From a checkpoint of a small mixture-of-experts model trained on Wikipedia: 8 layers, 257M tokens.
Below are experts of layer 5 (counted from 0) of a mixture-of-experts language model. Rows are named router (the router's row for the expert), up (a neuron's input weights, with its number), down (a neuron's output weights, with its number) and show model dimensions 0-159. Each number is 128 + 24 x the weight over its row's rms, rounded and kept within 0 to 255.
After each expert's rows: a language model's description of what the expert responds to; "raises" lists some tokens whose logits its average output raises strongly, later layers aside. This comes from a sample of Wikipedia text that the model never trained on.

# expert 55
router [120 147 139 150 136 134 147 104 114 107 133 105 127 127 105 190 132 123 145 109 157  79 150 134 150  97 116 121 119 113 168 143 153 101 121 136  91 114 127 168 174 157 135 121 110 122  99 165 136 118 115  94 130 109  56  99 122 117 141 113 111 105 137 120 120 151 158 106 134 131 121 135  87 155 141 120 152 129  96 135 101  99 175 154 123 118 121 105 139  98 109 166  87 134 130 108 177 130 123 120 130 121  95 191 136 165 114 133 125 106 110 112 167 168 119 112 146 146 106 145 114  94  90 103 107 141  96 166 135 128 124 137 161 135  84  84 177 136 152 130 132 137  91 115 173  97 144 134 124 103 135 149 146  89 137 136 107 134 120 168]
up1 [120 109 127 150 133 132 143 120  77  90 139 149 130 142 139 128 173 104 126 140 115 112 133 108 131 132 108 122 130 161 142 132 143 134 127  95 112 122  77  90 104  88  81 153 167 155 113 151 129 187 116 187 185 131 116  70  99  89 155 119 129 120 125 120 102 143 136 140 145 120 144 104 115 144 144 100 116 132 139 119 148  87 147 143 155 127 159  95  93 127 177 144 149 113 145 138 153 159 152  91 146 152 118 166 160 114 161 142  91 161 128  87 142 126 126 101 122 134 100 133 138 149 127 153 138 133 111 150 110 125 144  84 116 121 114 130 158  74 117 155 106 130 110 102 164 169 124 144 156  81 111 135  97 107 110 109 143 132  98 123]
down1 [ 79 148 152 146 137 114 133 106 123 155 144 160 141 125 164 117 137 126 118 135 161 101 138 145 114 105  90 101 136 106 185 141 107  79 107 169 113  57 168 135  83 148 134 170 141 117 165 112  98 102 137 123 129 175  87  93 126 163 137  78 132 100 124 146  89 125 145 135 134 131 115 129 162 134 122 106 161 107 116 158 148 162 121 122 161 102 143  98 120 126  93 167 136 139 145 127 102 123 164 146 143 130 157  97  92 102 135  79 130 135 116  96 171 153 159 120 122 134 159 153 155 110 125 137 145 123 190 145 126 128 134 151 136 151 118 123 130 142 119 134 142 117 153 113 163 109 112 120 122 146  81  87 142 144 105 133 139 128 126 120]
What it handles: Paragraph breaks before headings, hyphens in compounds like Quarter-finals, en dashes in year ranges, opening brackets and degree signs.
raises: "=", "The", "the", "R", "T", "O"

# expert 52
router [100 106 149 151 166  88 158 103  90 104 159 107 108  99 108 141 156 106 132 132 191 119 104 149 127 122 119 103  95 170 170 111 152  87 176 100  99 104 128 137 120 125 154 152 100 109 110 138 165 108 112  74 160 125  84 107 110 126 157 128 138 120 118 137 171 201 169 106 133 130 151 133 129 113 111 118 153 120 140 146 177 156 174 145 155 123 146 166 134 110 150 117  95 144 143 153 139 142 159 100 107 127 107 137 110 129 115 116 118  89 117 127 131 147 116 140 102  99 146 146 117 133 131 106  61 156 120 148 135  98 124 105 140 103 111 147 142 134 127 160 120 121 133 130 143 100 142 107 131 129 139 134 135 129 105 120 146 138  91 178]
up2 [161 156 154 113 106 110 159 117 112 103 142  89 150 137 124 135 131  87  86 122 148  98 141 143  99 137 133 151 136 100 109  73 158 133 162 135 131 141 166 117  80  97 126 135 130 123 111 140 126 129  81 107 150 102  90  94  87 158 112 172 144 122 100 156 132 112 144 120  96 128 139 131 141 133 117 140 116 136  98 117 169  92 130 133 126 167 143 123 118 144 139 140 147 144 114  84 123 128  84 102 118 170 146 123 112 134 127 155 137 166 135 138 118 130  99 121 136 126 115 170 122 136 173 140 150 180 149 106  92 135 163 138 145 110 139 124 153 122 153 144  63 132 144 166 129 136 155 158  92 102  76 143 111 106  99 115 123  75 125 174]
down2 [131 160  96 146 142 102 160 111 134  68 122 139 133 160  98 113  76 171 155 130 145  99 167  99 102 140 159 135 137 103 148 135 129 110 115 124 138 150  93 122 118 177 111 100 124 159 132 114 148 149 132 104 129 155 158 162 141 107 153 145 143 163 107 138 127 140 120 129 156  90 126 110 115 137 111 112 139 140 161 140 161 148 137 141 119 140 136 155 121 110 107  82 142 123 136 128  90 106 134 138 151 151 123 121  98 106 108 165 118 120 148 144 113  87 131 127 149 111 113 175 136 165 135 101  83 107 102 136 110 174 148 164 131 116 130  98  84 117 142 146 162 174  80 139  77 132 138 107 126 108 114 123  88  79 140 190 116 154 123 121]
What it handles: Syllables ending in e inside longer words, such as se, de, que, ue (Purpose, Intersection, Constituency, Voivodeship).
raises: "ing", "d", " a", "op"

# expert 34
router [133 168  90 115 135  58 162 127 117  59 116  88 106 146  91 121 147 119  94 121 147 122 126 134 113 131 148 102 103 137 123 104 151 100 108 118 136  92 179 138 141 167 157 153  74 148 128 125  85 130 104  98 114 124  83  98 120 100  95 160 150 137 120 119 153 138 156  89 144 142 121 123 102 105 181 148 105 151  96 150 167 137 127 146 156 113 141 150 111  88 152 156 117 127 148 112 128 143 183 110 138 147 133 136 117 127 143 125 148 175 133 141 112 177 118 126 164 135 147 148 136 122 125 155 155 119 160 117 146 117 151 100 141  99  93 114 143 104 141 121 106 135 156  86 141  92 104 135 130 150 123 136 159 132 102 129 144 142 130 157]
up5 [108 129 128 117 141 135 138 146  93 156 108 132 131 136 103 115 104 137 138 126 140 137 141 104  97 100 152 144 126 119 143  77 159  98 116 152 135  88 100 171 129 123 160 116 138 173 110 153 151 147  86 118 148 120 124  76  94  70  85 154 120 160 119  84 150 109 117 120 151  94 151 146 143 151 163 114 118 121 162 169 144 111 140 158 122 154 110 124 100 137 188 117 137 134 160 120 163 121 172 151 135 133 148 131 156 161 107  98 132 147 128 115  89 145 144 141 112 117 171 140 165 172 134 110 154 122 151  80  77 149 127 115 109  83 110 161 135 140 163  96 106 109 126 127 145  87 155 111 140 128 106 124 130 152 131 133 113  88 126 126]
down5 [116 113 135 168 130  87 114 147  95 111 135 123 148 122 148 182 128 100 111 156  99  51 146 127  96  84 166 135  92 170 130 100 108 133 140 133 117 158 149 118 114 177 147 124 107 114 121  82 145 159 133 145 132 113 134 112 181 124 150 138 158 110 122 133 120 107 101 122 147 155 129 134 160 137 162 136 147 140 101 129 111  98 123  92 169 131 117 136 136 128 187 100 140 135 141 155 164 120 117 122 120 110 141 127 106 130 134 136  92 109 147 143 131 124 131 129 118 124 144 161 137 141 127 138 149 103 114 104  89 132 129 140 194 146 162 103 134 156 118 148 122  91  88  63 122 144 113 131 116 135 156 102 131 136  82  90 148 141 108  74]
What it handles: Syllables ending in a inside words and Romance or foreign names, such as ta, da, la (devastating, update, interpretations, Goddard).
raises: "ble", "te", "g", "ry", "si", "do"

# expert 58
router [104 168 148 151  96 109 114 107  98 108 130 140 138 136 113 126 128 117  91 132 131  75 149 114 145 115  96 104 149 140 156 160 130 140 159 109 118 132 147 164  98 178 150 156 100 130 122 118 138 108 100 107 106 121  74 130  92 114 102 162 158 124 138 153 136 136 167  83 133 145 116 132 137 142 106 161 110 172  99 126 133 146 163 172 112 111 143 117 143 132 126 155 114 160 101 146 157 160 154 135 158 133  99 105 117 118  84 117 134 151 122 117 102 151 137 111 151 127 181 173 117 120  90 133 132 147  61 156 129 137  89  90 161  97 126 141 129 153 132 147  87 101 132 123 178 113  88 121 131 101 102 137 133 151 153 118 120  85 141 124]
up1 [121 125  96 129 141 120 136 157 115  84 170 138 110  90 123  68 116 115  98 102 132 106 148 116 138 100 144 101 125 123 124 127 121 107 152 141 129 134 133 129 147 124 108 192  95 169 113  75 139 128 162 124 127 127 118 148 108  75 116 145  91 132 170 164 127 123 126 101 136 152 138  89 163 165 124 129 144 136 137 132 136 150 122  95 162 121 172 164 120 116 141 121 142 132 131 117 133  74 122 141 148 145 139 140 115 129 148 156 149 139 130 166  62 142 139 147 126 154  95 125 140 159 134 100 112 122 113  81 164 154 157 102  98  92 106 127 147 149 137  93 145 146 152 123 113 101 121  80 137 136 123 119 207 140 111 160 159 127 145 124]
down1 [ 73 117 148 113 130 146 107 115 128 104 137 121  96 105 110  99 193 184 154 150 176 132 143 118 102 171 124 100  69 120 124 126 161 114 112 128 163 131 130  99  97 103 135 116 164 150 135 143  94 131 131 107 126 181 117  90 138 103 133 143 144 159  95 109 130 144 145 103  87 155 167  98 121  96 138  90 143 153 169 116 120 154 100 140 122 133 146 160 108  98 183 134 104 143 128 153 108 109 120 148 102 142 121 154 114 117 117 109  61  90 138 105 137 130 126 119  96 127 160 142 120 113 130 111 111 120 146 127 118 122 139 156 130 117 164 129  96 130 120 141 115 137 145 155 121 154  86 149 109 128 130  99 109 151 136 163 110 171  93 147]
What it handles: Syllables ending in i inside longer words and foreign names, such as ti, si, ani, ici (spatial, microorganisms, genocide, Collini).
raises: "f", "da", "n", "e", "le", "the"

# expert 15
router [143 140 121 146 134 112  96 100 133 128  94 121 141 152 126 119 158 118 112 165 164  96 114 132 133  82 120 121 157 116 148 129 138  99 159 123  94  77 145 155 119 132 134 176 109 161 119 130 143 108  95 111  88 119 130 127 126 124 126  86 102 133 159 138 162 171 141 102 183 124 115 136 117 125 104 109 117 173 157 147 146 169 157 144 130 111 147 153 150 111  88 112 112 143 148 109 141 142 114 145 150 136 142 116 105 169 132 137 114 110  66 135 133 120 103 138 126 123 167 115 129 125 110 148 118 126 150 182 122  92 126 106 156 138 109  88 148 136 157 119  92 158 160 115 174  70  84 110 115  82 101 160 166 118 144 133 120 127  94 162]
up0 [106 142  92  93 130 110 101 134 137 135 114 141 123 126  96 116 131 100 160 169 126 124 137 134 147 112 164 130 137 111  96 131 170 142 114 151 136 124  90 138  98 102 108 125 107  76 137 164  69 133 154 122  91 138 169 134 122  98 130 101 115 177 142 102 120 159 108 110 183 138 119 115 110 106 158 103 136 122 166 109  80  97 186 114 154 113 141 135 112 169 141 154 133 145 129 117  91 135 168 139 112 173 132 153 132 121 119 127 115  97 153 123 105  94 125 129 129 135 155 104  96 157  94 119 125 107 110 147 144 137 125 115 142  77 134 133 122 143 116 141 126 118 124 147 137 147 119 169 119  66 178 133 161 116 125 103 191 155 137 150]
down0 [154 128 112 141 174 141 113 147  76 124  82 117 142  87  89 103 115 104  96 148 130 116 102 126 156 150 156 149 141 116 107 109 143 116 190 156 142 141 138 115 150 129 129 115 115  99  98  95 125 137 153 111 113 129 144 104 158 165 119  96 146  79 104 141 158 106 145  87 137 114 118 120 138 112 141 146 168 130  94 108 167 136 133 109 145  93 142 133 123 154  99 122 156 151 157 135 147 129 120 113 154  86 142 171  73 119 151 157 132 129 124 134 125 142 145 159 116 137 120 123 111 147 126 123 119 179 103 113 137 112  64 118 132 133 147 101 115 162 120 119 155 105  82 107 126 212 135 159  80 139 137 133  94 128 134 120 118 123 127 148]
What it handles: Middle syllables inside split words and names, such as De-mo-graphics, brick-and-mo-rtar, Salva-do-r, propan-ol, play-offs.
raises: "ial", "ing", "th", "ty", "iate"

# expert 21
router [103 114 124 154 102 125 137 105  83 104 109 113 165 144  94 142 150 101 139 138 141 112 122 158 111 110 131  78 119 128 182 136 169 136 125 109 136 103 136 130 153 160 138 155  94 115 124  89  94 109 117  83 120 159  99 130 127 112 137 121 101 129 126 150 161 129 189 116 159 118 103 141 102 155 121 107 140 121  81 116 129  89 157 154 142 122 153 129 150 127 177 135 123 132 118 110 159 165 168 132 149 126 164 146 113 131 109  90 119 174  67 169 142 145 136 128 105 152 131 144 156 153 130 128 114 130  97 153 118  90 154 111 137 119 154 102 145 124 169 164 121 101  98 145 118 100 143 124 127 130 122 173 135  65 109 128 122 124  86 158]
up1 [162 138 138 166 151 122 138  82 160 138 163 103  89 145 143  84 118  63 126 101  79 121 159 148 134 136 131 118 122 156 117  99 114 139 118 119 111 124 101 179 122 141 162 145 126 115 132 100 151 129 132 150 128 171 143  78  80 130 181 149 152 128 116 113 137 141 146 100 142 107 112 131 147 138 118 131 161 129  81  90 124  99 146 127 139 103 107  95 143 136 162 124 111  85 104 101 149 137 167 159 100 158  92 135 147 163 133 150 143 107 139 145 169 139 112 131 142  99 116 133 120 163 116 158 152 117 120 159 139 123 145 113 133 143  92 145 106 122 142  93 150 130 130 111 160  97 127 120 119  58  99 170 126 150 137 150 132 126 130  92]
down1 [114  98  98 155 115 114 136 132  88 126 123 127 127 144 143 162 146 179 142 130  84 117 121 139  86  98 155 122 112  73 160 140 142 120 147 110 105 133 143 145 148 136 104 116  89 114  94 113  90 120 143  96 156 136 157 142 132 145 130 109 127 109  95  98 156 120 144 169 122 131 157 155 120 154 187 101 119 108 113 123 144 150 163 132 133 115 148 114 179  74  90 121 133 132 153 109 189 146 139 150 141 101 114 103 165 117 121  61 130 134 125 103 118 125 168 141 125  98 119 122 147 149 151 143 128 132 134 156 123 149 134  84 114 155 166  91 133 130 150 109 110 124 129 174 121 117 128 108 161 162 111 134  91 109 130 147 104 186 103 120]
What it handles: Number tokens in dates, scores, statistics and table cells, such as years 18xx/19xx, win–loss records like 9–3, heights and percentages.
raises: ".", ",", "5", "4", "6", "2"